Experts of a small language model: vocabulary 8720, 4 picks a token.
Below are experts of layer 2 (counted from 0) of a mixture-of-experts language model. Rows are named router (the router's row for the expert), down (a neuron's output weights, with its number) and show model dimensions 0-191. Each number is 500 + 25 x the weight over its row's rms, rounded and kept within 0 to 999. Numbers have three digits each.
After each expert's rows: "comes before" lists some tokens at least twice as common just after its tokens as in all text. This comes from a sample of Wikipedia text that the model never trained on. Tokens count by the router's weight.

# expert 210
router:495514496507497499525496503481493501518499471488509500498460477493582548510472483489511538502497452504523469461520504455486479437494511491500492527521442520527503507496508517575476485496488481473494470489462523480528456486475454545496513552520518488498524478485525488497468472531537491531500489510506509540489479521484492528499484458549521527524483515525542502537521531513487544523460493534490504503499496530514513478512495466516500512499507506521553462463551508476541473510495508481443490533480517484521503537477522474495501495485480517500497524463527483492474479471539479483
down0:515519558503540509524498520506482527501478528519525498498477488491462514504470501481509523507480507483521469509447506468470515473487529482513551484487481486452494480528522528507542473499475506507466516514471526542500445528525488491484479517484514527491489472476561506506516511549532508498504506530483520540553499502518506489442527485464483477509477458522545501510446471475473498457463534467485511473528495488478513483508520512533476493542513471513489486503470526455515514518509471503514468468513478486551468508485507516528508475473479521481512491518478457501572508495546491510
down1:455492486486533488499490526522526499484465508500491500483546483474512503499526553523534481488494491527500481507461517481543528483494465544495522509481502473560511472517481473497515537455506464483494489522481503457539493473482485538497511492506533452507558531525490478458498469438506472501536506466537492499503489487490495512505564505494529522473513480493537453494483466481490520488500496513513474512509533501481511540491513474484536468496520515473521528485538491473511458486519483511475483495498464530457492546530503560477543508483504482513502549472489508481475491478513482561
comes before: "the ", "his ", "a ", "its ", "her ", "their "

# expert 72
router:517504499515489483528465506503504513487484484535488541501548526504504501517534500514474500518489462496482468459472497498512512528539517472480468493535493546503506488490491447466493533487510482550460457537546525464484497496565517503509482456539493490483489532523494501504517517513464515476500492518496426491513557457474508483523486506521475534517503482472502540463490543490513519492501514478485479451502521508539471453504545457493514476499510523488478464468529500473452509506550520511503498461489514486498544480493454517515501478488524474513498525477502436512472504517509488492
down0:498465537508524486490543553546477519522503536523489504493531506518482509509519520503513529531510516502501488488559502506492479513476496488517505522460492464486465513488508471434517510515493527515540484495525543492519538514492514539483518478468510503521574504497487507509460518499492512478533473512526437477518519510549513527459474525543548483537483502501496480491481549480504512504494526491503457483466453494510538517516475458528474490457460520490475541481450515484496506496487494529494453528492506507489462479513493482498475497459504437465496494474487473500481476505475510478
down1:534484454479487509522492518529491484503511540465506493510450520510473502495499517488494479515523452502515508469506440466499475498480516481496472473517513494524472511498503501537535492491519509534466521480512472495538496486481483508499460559486495521503454509493482516497539439468512523481489515524538536536467493472501501488513522503459503530536472493536505537507531513519516458564494463514551499486518487489542513463506499522504459548516517478534503458496533469507484449471507475479516482480489497477475503475504473489465481511522476514524569525539521510493489458524525540499
comes before: "of ", "and ", "in ", "(", "for ", "to "

# expert 116
router:529509505496522547535452458466527505439503517486510524504530519516491497513514509508484490509470519469536468526450487496503482477486520479515517495496449491470493476467530480489542497479505426470511468498462495472497465540483542505494489482553533507464521480502503540500481518514495504515531489501526472478544482456507510487496516519533515485476503497539507478491498497434513504506517511470538571524481532507537528460503511503552514521536476515502528463450522485478509490505550512505509453484469458528494508493529497505483501478466523492543476501486511511475486491502496482496
down0:492510495497536512533483510502498542502499497540498499525471494483524510476503543498484524439495540476530508524528526512503506515534499542507500546508470513517482511479434483454516498491485486522494467483468521523473542464532540466486523487511493513509535473484498517523491482484501487532478491498500496516488484507523447522494500472536518511485487513440520465458482494528467493436476483515454579519506479483489553537545534494508461506506484481488543531497505544460524490481506462481470528535504506513479486490456483470512499549510475518513496487513475510485482470510500469498
down1:466528489522552517487466496480484510502482514495504513520520460509520471496475526517511484527469507543506493500533486490552530520470515462514520480505495493514513480502502519476537466541486477498539504466473535522498494551534477514434470504476520485504518437492525499532488469495490501491483477462473465514492479516463492502519527498496476470517549483471489496495496521539471498529513479479462489495545479482510497512519504543527484516499474515483460466482551462505505508556495443522509480529472531517554518485472469493485500534516451520554484547543496500507495483498467499496
comes before: "the ", "he ", "of ", "it ", "a ", "they "

# expert 85
router:522507510536501506502501466508500457485504507500518437507529450515491506472520480517506471513539482511535534471486546504500495500486432511471477486451519492476513491532529468536529499494559495460536502485525507554507509482484506513517509521480490512474491514510524491458455474492523530485517500500488517520495508468487479440513503536506529442493475493471536461508502469516537504487477519496488506484533495541534544510517479490474453523479497496516462529487518513529528505479506482519514520499526517515508553497528522509458483478498473478448471540506456454473502502496528510453
down0:471552493502509506511487508505498476474550486552507459506468548491500540455524523514523465477501551489460520498526519464535495534535434512503539486514505493497541519513490509496506489447515483480486506507503496514500465519507508527484454510474459502445512504480495486533502503547485518506524524497477469538476500499492488492527480496466478512497473438484497498511501533518480516528517461489525509493481519522495482540492536506555491515471486469495501476509566471481504494498483512446491513536494480508540528564451502515449494471506497503487480498521499506489479459509491490542
down1:478494535466495464499547526498521466481541493500441509466481543483515537492535518502495448518472442481544496515475527466511528518506521554505467495495487481490516496472521488492477518495445510569512519550513453477534480509549523489521501461511499483471511507491483512520519519499481475512444483531483510516524507527528509489527515477471467533483460527493512515512483511487517506533490501504507560459492472492482455527492509460539481530517481494497461511460528490457485515546502495503502505490507466521503482474487520508489508510540501540482480529488474484492522493526470475512
comes before: "| ", "- ", "|---|---|---|---|", "|---|---|", "|---|---|---|", "|---|---|---|---|---|---|"

# expert 137
router:499491479521491533455469515520515521474501510500538491515490487481530532497491499460568532497463478519504515513525535467469518449533510489483451561480469447512519471471519509506534480493485478455484473472514510517540468531441491489528527531518536471521498520495535521450496475528521524501503498481515485528495493479486495441504458474510531522474478494506517493555539477483518508497469525483497485540526510477463498501511495491501482479520504485501550490513511502479478504505535476470469552490467485462507526526551475484515510462489497506488503498504494499533488520462529495537
down0:501483532478503497481470508474485468492518505489520485531513549510519489524524496510482512541543527456513537504478491521479529524506462469480460504501504477496520547493475477491469526467483491460529500481487515446554552511535476518530519458533490501469470541478516463470428550514511559520493475486517503502442488462516510486512498494500510530490498468460506489519510504541513482521482498508531506512493548518448489565483464450491513496484482506532519510489501506503524525490509498474536508503502469497494472494478509503479546479511480462490523517477508489500464514491506507551
down1:493489517468518499476523503484523534461455513451536493483528519501506499519517477504496455464510477530481480492541446506465497497501528511525499486488505490503532500516513516509519531482472509483524524524495481560532543505487502551491492486537537461559493519544489504533527451502497494503524516492538518511483493480481500504474497470486500494476528514483496504455499552471475487541508486470561536500452533500494538533470488500490491463470527502502538482495492513489447501501519516511537484519489512515516468487486479491538484452496472472450441466523532462528486482511508476483
comes before: "the ", "his ", "a ", "these ", "its ", "their "

# expert 56
router:494539469513480473473494507506528515463490501511476542530507490518501458492535483456471536519474509507492429449484486502493508534544481509493551493556471500506514519496514496528485502493468518514474505504509491483518492508549485545472489507514478491475508519492475538472452489488443516477483498534528493504487499535524523524506470520551483534530480493491530552517542535517534494511493495483518505465510484521517513502499472474497494483522501480501447493425472493533495477555510504491481471439438490502519504488516544474526496493490517513522539469497494483520472479483488486493
down0:511512503519565516457521480505509500497460471470472499507592503506530545492547511524518535476461487487533516480514527540540505500481482495455501509514520488536522497483541487493483498475515498508472545487502485504483516468553529487471485443500500515507522494506476493539535497491490457544529499488486499507516483524476460478487467504478502503503460517523499539524494556498521499489499530505506517467485529485493543510497477471505511510478482505456510537490487487489452575528452482495450496491468464467486509484508523470465506533496481505480488523485509502487523506471465478509
down1:516478479535480520477515487501515498465529482511498497498513516521525486467495465486477454497504531526507573494497510462507448507546519548517532486513514513512500507502475488441511474511438466523507493468476440449471516504479534487525496524496496478525519538507459515482520507506471523500532510506505507495517462518461481493531510551517521512491499523514471477495510448519546501526519503492496483492547480503507511517509462541470518509478472463530473481516498484501482528480492493521522455516513450531539512474549499521505498522458447467477537508493476542511492485518492524470
comes before: "of ", "in ", "'", "was ", "is ", "=="

# expert 216
router:492501515473502464460488480511505474503485507481520446476536492496504532517519479488520445496495465515532541501511545561498530478470550521497528469465530495515485539492506518468489515521470466494497544506545487520508479495478545488519501457495485512471491490535479542496494479461484525486480512505485538530474527492532497479501502516468490493496471505527500485497459464465458490504523490522469445494512512478480496521501492557557481494448479494475538510495504501516493491509519498489536493475508557564494476492496500464469501530495559498480482548543488501515510512542487511490
down0:480489504479493506479500519459471485497484499478536539483501517539492543519510518501447489497491511508490503454465506529491491470519555466516507453523451521482514489480454467487443464490480498473491496485508502483551526509509457459493510519520521462506485509521530513498510513483517545490541524474454510513536540492506532526554479494507528492494529488514508531477504503534487491513519446462523460489494503484543433496505510512498527506502487518493485547498483477459479500507523477481575502552502522453513519503457488505556524479506480512527530478517499519489509496490508484484
down1:473517477543447563498489486518502515516499501489527497501539462477543436506476452518481503526493494539484505515543514508501532497472501482497517518498482444539533490518492493483481482529472490476501512483493502483536484475515489495508474527481487497465494492499524516548472537507518500484443477498470501510525509509494554554555510423529519513515504494499497478513496481564502542563494492520494503463491508508462525528530475513504518513502454477529487499530494464490487474506527495479509494475516489511524440492509497472514492523467500504452494486467458500489501502487500518548
comes before: ", ", "'", "-", "; ", ".", "th "

# expert 53
router:515504479526486527512494474527509516543485520469523511466516491558535519511472478474517514501504493514537511512485499464484506490504466468542517501513510495463454486515524515498495537488481445508486477497511502523499490449521541508524519470499483509528492500466471492521452479494491512487479485485497477482477535490483509480479506535506509550525522514473482501434484507512496500442483463508509458487488524557463528506511485479572478529502463526515534500466499486514478479499501520489493527473466539480510476528513476503534494509503548508463566547483465470519532489524496522444
down0:496479508500522517469551498524463503527478520496485503471532566467504437504495463564461501490534506520535473515540464511488481469489486508545491521479510497503483507533527527527532458473510474495504513524503484468463483494502492484504510513506491516466486491465504534506497521544512467518513454491515514471526499490511528519465467496504514481552507521478515510444479528467506508447544516519506510536470510556483457518507497499480497508455508488453488532498489525481495476491519526475505516495491514497557496515442508510481487494423514519503469509515477483517521480525510525489
down1:488538524492503498509530492508477525537478522456463485470501534547496436500480521538524509478519469480456503486465474510470473485456545467503461512482482530470500501543548512542508475530497506498503530489505541511491509489459501524512507521522500474542501466537490535496499455537538492493508517534506482493558531516496512497466494517508499493452523458539483482534483481507500512526455502532520513543489484507490495530501483461484491488541479484495518492529525448511497524492473483501468477534490512477514472516518506499525499468455498497446563490469487506471474484503490508535
comes before: ", ", ". ", "\n", ": ", "'", "-"

# expert 7
router:448506519533523474491513524519541452463502512487488520500502535537502533506516476484478490538480505539482441508526490529514509478518499511487498499517517534541483512526563533515518538484521459510481547466497476455476496504464505520547496514500502486461527533503530466551449472501515517472456535448505507507467485505511524511518530520477504523523458506511515496472473516507542530483477509466488493474473496511530443455502491513468475515547527532514501509476472497499463494488495491474519499488467475501491482483484498505561479470500496503477486483476499445481514493496516460496
down0:512519498497505512522517498496465556517536471489493484504530483485473525483446538494471486535472473485502531545484525468473466462457527485508503449559520461514494511473503485508548493507513513485480474535542520490527484523544488493521504469501526481517480447499521491474499514497499490536475537499504481483525526469530465488457464503496523538481466510526521530480520550499501513488520477449515474503473541483498549508484482480502537493475503494492501479441456494442495452486553516481479529498491496491518500508530504508512549507492482497514477509521527472503495530536537508494
down1:488480497557503512484485469525474495504458447487498487503472495518484484489542538485530511479502480471522514433485515553504496522538481520482493512448471510483483537472522536506484512496482457473494534554481479537473508514547484496528501466509524448499502452504521467522533553478497488459501471530504523517496527504509478516543520482515543523478511484478524538528476539499464501490498496504522475538519496482435460507496460515530498465518523464518473513485505506483492522498521514530457494445520489480470516524541511546510490500537498488517473515508514503491495483479498506499
comes before: "| ", ": ", "(", "of ", "N ", "+"

# expert 14
router:506498511520499480477514471511501488526520508489498496481516466527486522475498505464487468503505554528465501477498555494469486534510490511490458486448541453462506509541524493558527494455549521435508498489538498496467540493468510504501495510503497507477490487494477536502520474502487500504465461532506525500544512466467507463497502513539505513513466529504478460555518472503568457467502512521508533477451520526517526533494477460489502515528488525488513497441503480507494476497538505549470479490468479496509513494522548513485525511503501489501491519442515498466517488479509504470
down0:494498510480463474495458545524460516518469511475486486513473489487487505486518499562502500490502504512531487499489491492517488494486506488501494521542466514475518503497466500468529505448515509480470512535521505494453469465472484522566520502491481516501522482521512524571523484464504473479459509540532478487540505500477503479496495539518453494511571499536463542535474555487459518534503485508460456518482497486514508476483512513510534513475497512483512525499529475498475479520507439512481533497493518502523464533488491485518468533510526500557503461474517520490517478454480528521
down1:522492488535558494523515516495552528460491490468514493499513522522513514480453479572514500484507476486486513507499527479502502513524502520482464521502476477495467535525472501559505481479444489488468514475496480503476507477544469500500548508526578485458493481439535506492474432518508458507482487480503507498497467498495508505499504501520504521509520520498487504518461533519550515501478456478485521478525513493502500542511458508491504509542465466490485503547507511471508507512517483499500565535483478496504517469493518510532519469494508484483492502454523482503428507528516479496
comes before: "==", "- ", "The ", "== ", "===", "In "

# expert 8
router:508541541487492481485496509504520492548551537531480553462503511539523531476541507520491529482515478485490465476481517491469543523536508451509510530518511494513527498510486487522521499515493456497471515535504497488503477511542521491471515510511515504500503542546541490486466533499505500475481501461503458542493493460492483482520447529468497496493505495514503546519483505543505471507523513513503517519519527461522471450527539510472510448470536535492503523473519473517502496536525452480524523484475499485509512452483467531535461440505487484508498444524503459509476490500510494511
down24:548485499502507533473496516484478540482468484481532511522498510460459534540479481527510441466502503483565526514474493535499515510513513511431502489484473490509516518479448488530485495474494479522521481528524444447510487493542483519472509468538535487497493540529486500481534532504522482530479466509495498467539492457504505525476494500534462500453484488485506547502564501465490515491506518520489519469527491507508487542508490488497508488527518486492457496480495521461558462517502524482489516491490522531510515512451499530466470479497505508503504508474501525506457487532502523541
down25:488509467466506484463530488470550512454524495498496530505464540481489514485512520536502480526472497511469464553487492502497514508498536489495534472501490509524475476548534501465469445480490485466485496520462504479553490517497484512488504511493489449473468456508505516478509471515528513517541504469479493458531508471491490488516491535513505511525489448512525509488520509552486496500521499482486530537510535521507511468455532498550497479533522517459531495493527482480452463505484494472487533498502492517513527448550515490504489535471545517549473507508480501513558525500457509480
comes before: "of ", "in ", "and ", "(", "for ", "to "

# expert 212
router:481479493479561482495489492506513484471513510533531522508467478478479526520501469487509486480524502502526521516462476479529520504528488482520518491518517515515464492516453521483507508520473553494450528468499521502507508481524503521522464509492484453486478508452452510527497494469480506489496545496486522516476520554492514490522521501510488532514511484516526533483540468503477508511522518464481480465473473520481485492504467532507531484528446481530462494463503530441508517485549516488533497499464496474530500468499526476502562540466562492491472461508462527521465560494528491496
down0:461534484446576531511484522499494487533579523513482497523504539477531550502540520506501473526485527537453491515521515474498475520513516481527531465483466480486502477515474500494510520528475505531489494461516471472500483507509527496466486499502504482492496525469502490505495514483458484513475444477508471491512480516499524484535474525497502513437485480479494563469488507477544504489509512538531466473496549495510488514503519497493495508448522488543479494547523461509498504552471490485523550488500470500503466492488472507552529516460509511488507511491479468482478487481512478522
down1:477515477507507533497495510498503467531515487455516478559480513478511533504503541538523517512558507542457528486481462512480464513504484497555486540500449478484513533463514528496519538486497485512487513501471544506486473502504499544471478479512493522474467550521530523515473468457531547486513437529523483495539472508508486515491509517465491455502532533488468497486465523512431492493508502493485426501515511492506502485495496500519476505481516502507479490509498544475467511521490516490505519506514462498502497538487509490513471497497477483508475527436516484493521487497532468562
comes before: ".", ",", "–", "th ", "% ", "; "

# expert 34
router:525459493506515511520548505454528527489498494534492531530463512526540466436466506497518507503500475485487566507508479458492463492481471533512517545451531497501540501494512490507521513502540521482513448504436488483456543515467495529474524500486541478505505500506491513500522487503491522485515531480487492510481471503503475547471478531458478462507493494555527510526555470504502516466546494488457525501526493459506475530530483513491504525476485490527505491526495499483536498514499490513547466450484464493487503499509479476491531534517492505478510507514494527466507534538473505536
down0:450503513492529519470469469496511513509464506482511532506460475485493456527455475548501502514494496485468478510551436494456458518549484521449520525485451503445523513504490469486509517513480480495500496518472491530467531517512461494502510504511498490537492500485495517513508524487475489494525500536461507504468472516531475531554536459489504524477538501506501509464496550519519522505494484502525542509484496563454522564464485521511494532526469519502539464536500510485495480506495505501519455530558505506471461478496501514511466498511532502504476511528486510478505505492518479507
down1:510516485505546519518470492446513472537497542467507473510490546532500570478545456484447526505492465496486496481527521508510509502499520508487460506541513552453566513499484499491501496499503512511486468537548516499509506492478543536509500488485516486533482488504484518506491508481538491503542476499470492486504521528501503466520487445528491475446523542477490503473471482493473510433481488496479539477490502510503534475486486502517535476547506524514492499491510505519474518526486456488494472462473468488502501454538530519526508525518487469488459494489463480506499536471521533516
comes before: ", ", "200", "00 ", "201", "202", "199"

# expert 63
router:491497530478486556535517482474473522512469504478503484467505497447520489500491507487464446490475472491504526530462494509518465476456517520497487479479544491464472462458526489515513531455552481502537441479514512500465490526511547529506505484515505516531511526509537457509500536459539511522511468490513510449504477505508464494504489533475488485497506516465539479507525504545490479501543542507467449483528487493514523489506530534476484506499488525478511496554465516528512497516453510517534496459497486443492494531495515488521464528465512515497466527507505524490491499527513530509
down0:501504446528487524460526497481495501511483498480461511490508487487451501520514525509500473508523487552475537488463488472476488482489457488528494487506511517462537524550522452465524476511495510524515518475473513492461480512506482504433477482471474542533530479500475507494479483502523546484490501500512568482521472516490537465535519520521474497529523544501487496490480521474451493532539559468524531523497523507478505435479472502512511468514481479533520496514501504497465485533525519489496528487498467502538502542487510473523495547498505535465510511467528495474488481530485542497
down1:521533489518477515512500509517512506492497478479486527512493526480467555513474516485534470520484497557567476496487470480487518512495484468446518513527475561468472518485452493509490493534459526469477512504511482514490500519540502492498506521499491505505499446495470530513495495504493502533496497447524459515478495476467453432545426541544485494493502528493553536486493500523521511506457515508504486451457496531509509492500487485516505512515515526497469513513521508511477490471472540466503520475489523518493478554504497510516496490488467501499497523467556521492485531463524489533
comes before: "s ", ", ", ". ", ") ", "a", "} "

# expert 29
router:539486466503490535492516454510481536476536473522487484524531522489532536436480493495495507532491554493505507516451492459466477511500481476504537482514542473494463475492505467497502512521506450475508454495490486490497454508502522528528505487474506491481535522454484498509554470460439516498455488542489502473467498470488490526510465531484539518535489511482525464481489539483505501485480534508487509464498482497525503513525465461532523552543471498513454516484502508474507478535492531530484470480526515479530481516467496518502504531483525464475505537520474490499504471503490482519
down0:544522515497480536498497471426548513472523513521513520521491428482525526503497494476484510505506524483511522492497523481492500500515526519499484491482531558525560440503517505470510499483454515502527512514523447509511470472514528514472501557547463496534491459449519486506498518524511459515485525476532503490459513527478467521480499501474526491523495513467504549481486538485508523474507478501460521495498479515501501474518504517533515496512507508535457473508508528495487466557476512536504491508477461480512501447475485464474468513541481552493473506501480484490484480503504492482
down1:544507513495512466514505474523513510481476480480502521527506424506476486512466512493455468492481540481474511575469523519495501487497510449494481463510554445495456471497528445488532473480523502499526523490510530495528488525514518508537511485522507469485508517531512526510520505504469480526484534520488569499477516470530483508523520518450488488490502479477485472494514485521468505461472501519480500501521516535548522455487498506540523517511464493502534518476525530523489514508502502491489459496501510506461484459519502505536490475511487469532518473490553442485463515492528536507
comes before: ", ", ". ", ".", ": ", "\n", "s "

# expert 140
router:474506489510489511520492497494545498521507463527503485443445502474518508543517512523483432468495491489459544494480524536491526492528492467531484509471530511517525497522487525508522525465497498496485460517482483521530493540528528497499521481455519460484495513490513500480529509480540507463506475531503474497505510504496543514485479551440474465525503531485508448486528469506453519490531480491468504480556453477495501476485511487516526525497516518541523532504501529477435480505466498487491522509480496501487501474484503503491549532467515525456511494551469453511473490504511521532
down0:463508506478499485467488513511495513504488517480499497497538556494507459507508599526497470533499522503501504474534503491491483526483479475484479455482483501493486494481486421487515531519495502536506525535496485530525479484525501511486496495537515554515497510527528495503507476541518486532492507533530556499522489486502489528495441498510488505478465463497473445530534434508505468491474500525472500537507506466498496470496530514499445503481510479442509482502477534533517504531481529504504475500499480472532485513486510523535477486488561496498487480511493546511501474484469529459
down1:482480470492490458486520460533486471490503496504527521483473480549523489500492451483490503498504550488514449479533498490465503460500525503466526506500485493522516498506496493525478502528471522517544526501507523477477505500468523521503499544492464541525488492520501429560485536501497478507471508548497506488528504475492521554519535456480521476499540524503509483480495441451547476445487465521521527537514494529497509476534487481497475537538457485518489500529514486489472547511525512476535488484465487492510503478484491529541511496467539485457482481526513498481508534472500497523
comes before: ", ", ": ", ". ", "-", "ol ", "i "

# expert 17
router:501533467503474542473550482517526496472499523526531500515515491518483496524462472503491492560480534508500497464516561495484488454532465521494480510518481532521505466456477522487545515483516515468523543479500471505493536495509474527535507482496558502484527506455520511495485457492533504479525517517498504505496517485534511503512549489482490448508501522445497518540512510508525516469456478465480489493482524469497477494541483499470443497485509505463517525529495479499486481492491504513487481502551463544479485547457541462512492448496480492473507524461488478514523497470490474527
down0:541475491492491472475512442468471500480501490449522488529496489505473472517496525487511522492477507525504511500503532464514518480486456514538445457501495450456523517485507439499501523471477510529514481504480474502483526506463503495545541445499512494540523525498506496498509534534500502490515457508482465521519490501527448501498516456482506479466539550527507548516573498520475528526493519509499482515471444473509523507495502490522493543526502480508525471508509514504511445482541487486462480522498536487483520515518491517513473516551460512522503523515539482482505485530499527495
down1:513474474491496521503530520495493473539511498497459440499521466512441508509504520512462487509505501498526526491484546500516453500489529502510488477501436459503510512480484452532493490492578546478488538462484498540522489466479508517485500526518523504452481479527524550537501469513489532476507498467453498493518540474494524525520471541568531491557491456498486501537509496445482518487476521505482497505491489499490512500525470488500537518497478531505525477492502503532489508516477510494485490507520522512508504519469465492537523543489490486527472495529470490481480490466493539454
comes before: ": ", "= ", "by", "==", "\n", "zone"

# expert 70
router:505487508499446550548485475463502481477513490540480520524518465504462535510509538476486528500524473440528476519516521482456504506471501558508473514437511500500532492542532528518532484480482517486526523504475516504476502482466508523503499525511491500521523488499483547497530490475465497537529490468471527476524469487484495492491487474483450477471511469487484479493542474493476490514481515468516547527505501530512446496513500480513529542515479513533442489489558491462495499517495477479468464481476479519512528470532535490510491529478508489516475505504509513518519541486473461545
down0:505475497546479500505506494499498513474510508535505500490541494511520472503509499488508497468490588492529502543470474493506492494452485529475516449482488501472520497493450495511489509527481493539444463511518470455509489483472505500515519464505477508515498469523524512524478465522532498563511483484537502509494471515500490511536535486507490502496472552511487458532519425458497520531505496492513454505443518498505514503536524474486490480523494509466515510543511534499490494510503489507492516509478501543547489491520483514467507484518526502460467498529447464532517468571529504478
down1:482457506489498470496513497532490513495496517503527492485498489525503473465509487508475461516490484517465512498483465545496511513529480541516502497476536469482548516518495487451521516498459516475542473444519479519526552486531451511497483508468537516490505540496475468488480549497500502479481532522485549489483532493523513514518450506505471483511491496496465488470475526552526530508474551518495524501497503464536486486468515506493525496453514497505479492426488540490505557494488502510482496491501467506483524483478514529535447490479535510472535487441538508539537514504499535487
comes before: "he ", "the ", "she ", "it ", "they ", "The "

# expert 107
router:474535550506502517490471518499476504532494494538494524478479495484498471509457535495528528504482502510513512502462503503507528482501460483488522513518440442462513530500489498536471519539521534513527540502467481511522479494465455483463513540497462503499458473493476471479551503481513513506521485498529501489505487456485545506463498477461450505507515522474469504503493499496503506485463518536512504523554521506543502491495480503500531487540463512500465507478520514511470472532460462500466524481497546462481544450519529507467524486535467535514497494498532540463471514473508498466
down0:500470488535503427498498455495542485492455495450535491498453519499474456481493526449508496533530540533490434489480527491481524483513519480514504495516502496529465526481471483507477455439536511501515436516512486509518499492501517491499462506486522499501503505501483542494500507488500504514482541499526509530492505493462541486486490539535548485527484519462468559507538466527502502482460490502480533561510490486483467518493500510494486497510525513507498513465499512541504492481472475516516509491496524524479566512541478489513502532522496519505491514509512502509514476506456547455
down1:496507478473504501490476485515442520522465523496549489493520529500490466489496515530487469504458481509519514549487504469533531495474505484493522534515495498538494462510523541474492524505459506515498551528473500492491474482529459466472483516528501530553454524485479468457508515487486462504528526486497524528509477457491517543487493503492543509474506535490559518474518499546523485440449513494487474529496523462539500477535492500515495566481493501473469475522513528522505508517520493475476498493486451478479536471515518496476490473486501458493502564516495518495527469526500499511
comes before: "a ", "also ", "the ", "been ", "not ", "an "

# expert 230
router:522494514546475465488486539468519484490478512508441523513510474529504521502531487502490503502492485506488454502472515508484532535557535508494517493503435523528497542461482514507488504464494504506478507481551515464480511483540514524511494472496488513466529508462495514512488481498495471463479507527469460545481490504522531479524497545474487506504501480477536530518488475528539472507516520499507482444508495523548495481501483503448494473496490512510477490500474534503494526519521450520543487480475499449539556420516517467487483473473507509507505468476484468494534547493522489528
down0:508513518453474524551512481520510559494505510516494504457488529487494498508433486486505468513524488504499494525496473483489474520508502443538455499473502479487543490508532483495491500495484525495534505469485535492498533507426486490570495545483456488494478527528480507517548471482472537494473467506452485490516485513449516476524535499532498485461575505521511502484490493468534502459507457514516507529519474503457502554505480518492508518512468481492528472483489517478495503520507510514493492518488491551484473501502495554517490549466508519479521521472488523485506514506536503492
down1:450510502481529500485520492512506525482499510511471538456505506497489539482523509537501464485488468506543495485499509451502509515509527480542483477527554490502495499507529493497450500517549501434512502499485513470547498534542515492498509464501517509523473494482469482483498527520481511546514466486499452504513459518451486524507467488525513542461517517508503497424506527507484473528482503531493485470518537467546527479551503496500508523468484506492447503469523499456533491484503511494508484533497510510439520505520553495520484509524518440487457502498518517486480469533520489490
comes before: "of ", "th ", ".", ",", "in ", "later"

# expert 243
router:501523498520466477552499467505517488480495490526529522501519519485495510526504548490494481484501484515513488499519507501499507525494488531506471488520511521488503489489492489488529486451480472469545486521513542508527500504496507465499496451508520534527464509489510529521503467459497492484555517500456480475512525470464482495469484480525490462452516478470469553490514452515501526521485504492497539498526528541519484512441473451550498511539500521521513517468482504512476485469519477484449460458512529532518522479448543513547483515515507458526472549462543521522476517514489489464
down0:485489491507539519500473490465519496520518546512466521493490493470468505492511491491526495503534484485458473450493538510527436483487456477493509494488503519506468492481535499524549507476522499512493475530507537519501520509511470503503499502488464524478512499464493542497491531511424525485514516529494491483508512504521506512495517526553519526460501486494521520564473453494515476515501519514508455520484505475524515486505474481458493474460487473516530462476515564531520512463486493510490511517495494528478480510524461500505528510495524478466473524476472525501596480500447533534
down1:497492483449502509510504561533505465519478532483443455496471528514537486493527467502541494526533473504470532554504507503524444481483498516493488475543513477529463534465459478514489489511483465539548491501473514508513472491533478515530507482508492506497536494524476467497495496485508504488530515473525481469503443473489475494545542494500549522526519484531496503526523491484508519476553479494519495485503522504517500532463529479513523499518493522484520487529468473536557496464519527483522487483487497451474443493481465469495517540496524469459492507519499505489487507481520513472
comes before: "and ", "but ", "which ", "who ", "including ", "the "

# expert 242
router:490492515484539530527470470492461514508490534520493473466508466465519532429452467476504478509509483468563493522501496500473524523505513444486461452490540449483468467499497518528511486505501514473537475496481497497494555512486546475524486469514522500541492515497530516505512511545458537485468481536527504463475508468455493495533491507511534454488480484497477481484545494521527484458529533482499456505527478534493508497477504522498470549499505526534530472464478533518522508503485521505520494513481523511493529536458517511493486521500505466502498504530504524497509485516520508462
down0:516470506479530533541436498513477476508506505547507493493469503525549477478529499494495450470505471477512503474490471502508454525478501511490515507527497518528505509529499491500496508491473524491497495479511523496514478532465516444559479497515481494496511490469538522475498462521499471517515513482480511494515421536487451515495506500531476487478485461503522505527443518519529541491477508500486527474538444489512497465508516524539498488506536519533532480561467467509507539549485509477513495499457510481486530480466505503449551464507480511527475491494519515523496546484512513522
down1:517540452450538538494515507445524498490525520501501507460468516508453507477464528460453496470587503552494502459482495476512531513487487509472502535514505522516481520470493548491522513473506472506494464489477504543563504489471532527478560551519520463481492504475516551475511487494538502518510446484488489543510477504524476489467524469536498486539515470536486510525489538519506486479510493489504468500481509505497504545507513514490456516498475543489497488527535490488518500482487480493494496492521519498504474497508495477507494488488473542467482502468511509511502469503468504467
comes before: "- ", "\n", "\n\n", "1", "2", "0"

# expert 161
router:500470524465525499486454550494530527451512510494521538521482511483504488507520456508500481500457528502520495513483510510527462502469528537508532527515491532503506469484491494451470503512462497489506546482532531448456461498528554499502497486522509517472472493483497486498475462491469527514532476550483470518472494515529520458475535527525474472508477527486521480508499515491533505484534532506507489487490505519548466519519503534523524548477459477497487470524451496498539524513492513474510484498482501490514474479492548450518534550506494486488468533482527478504479538511482471551
down0:488468483529527492501531518499475477520512501474468500481550474498464512531495549494553485527501511485510487502508502491456482493500493506506525509504493474495498492496552518505459510500508521519492501476532445482481512493498527491504551536481498535513525514486473469527501524499507498482475498560562534518497489534517481445466448509462520492466502478526506502498463530462478470507505467483506458495502476521511496523491516539508486472501525465529447527457526550518543476460467521496455532485507510529517530556476512473509512527493500458519512494464474525487482509501446516489
down1:514502501526509498526518508449521521466510485490518563531533525527528485524499461491513522514471516529487492480504488520529521499474493500490528488482513462548500496476509505468519496501519529483516522500513532470504505562548509491520479470443486512503495487482524511482469513525496512439477486491432509509467483502525549494534526521487474461500535498481481509461504536480559497521508552521514485475504482479505461466476508531505532470497474477480515519521441492535493522489507521486481518519473495473509490502544493538510478466540461515506468493499474502472509477473434462479
comes before: "′", "″", "% ", ".", "°", "7 "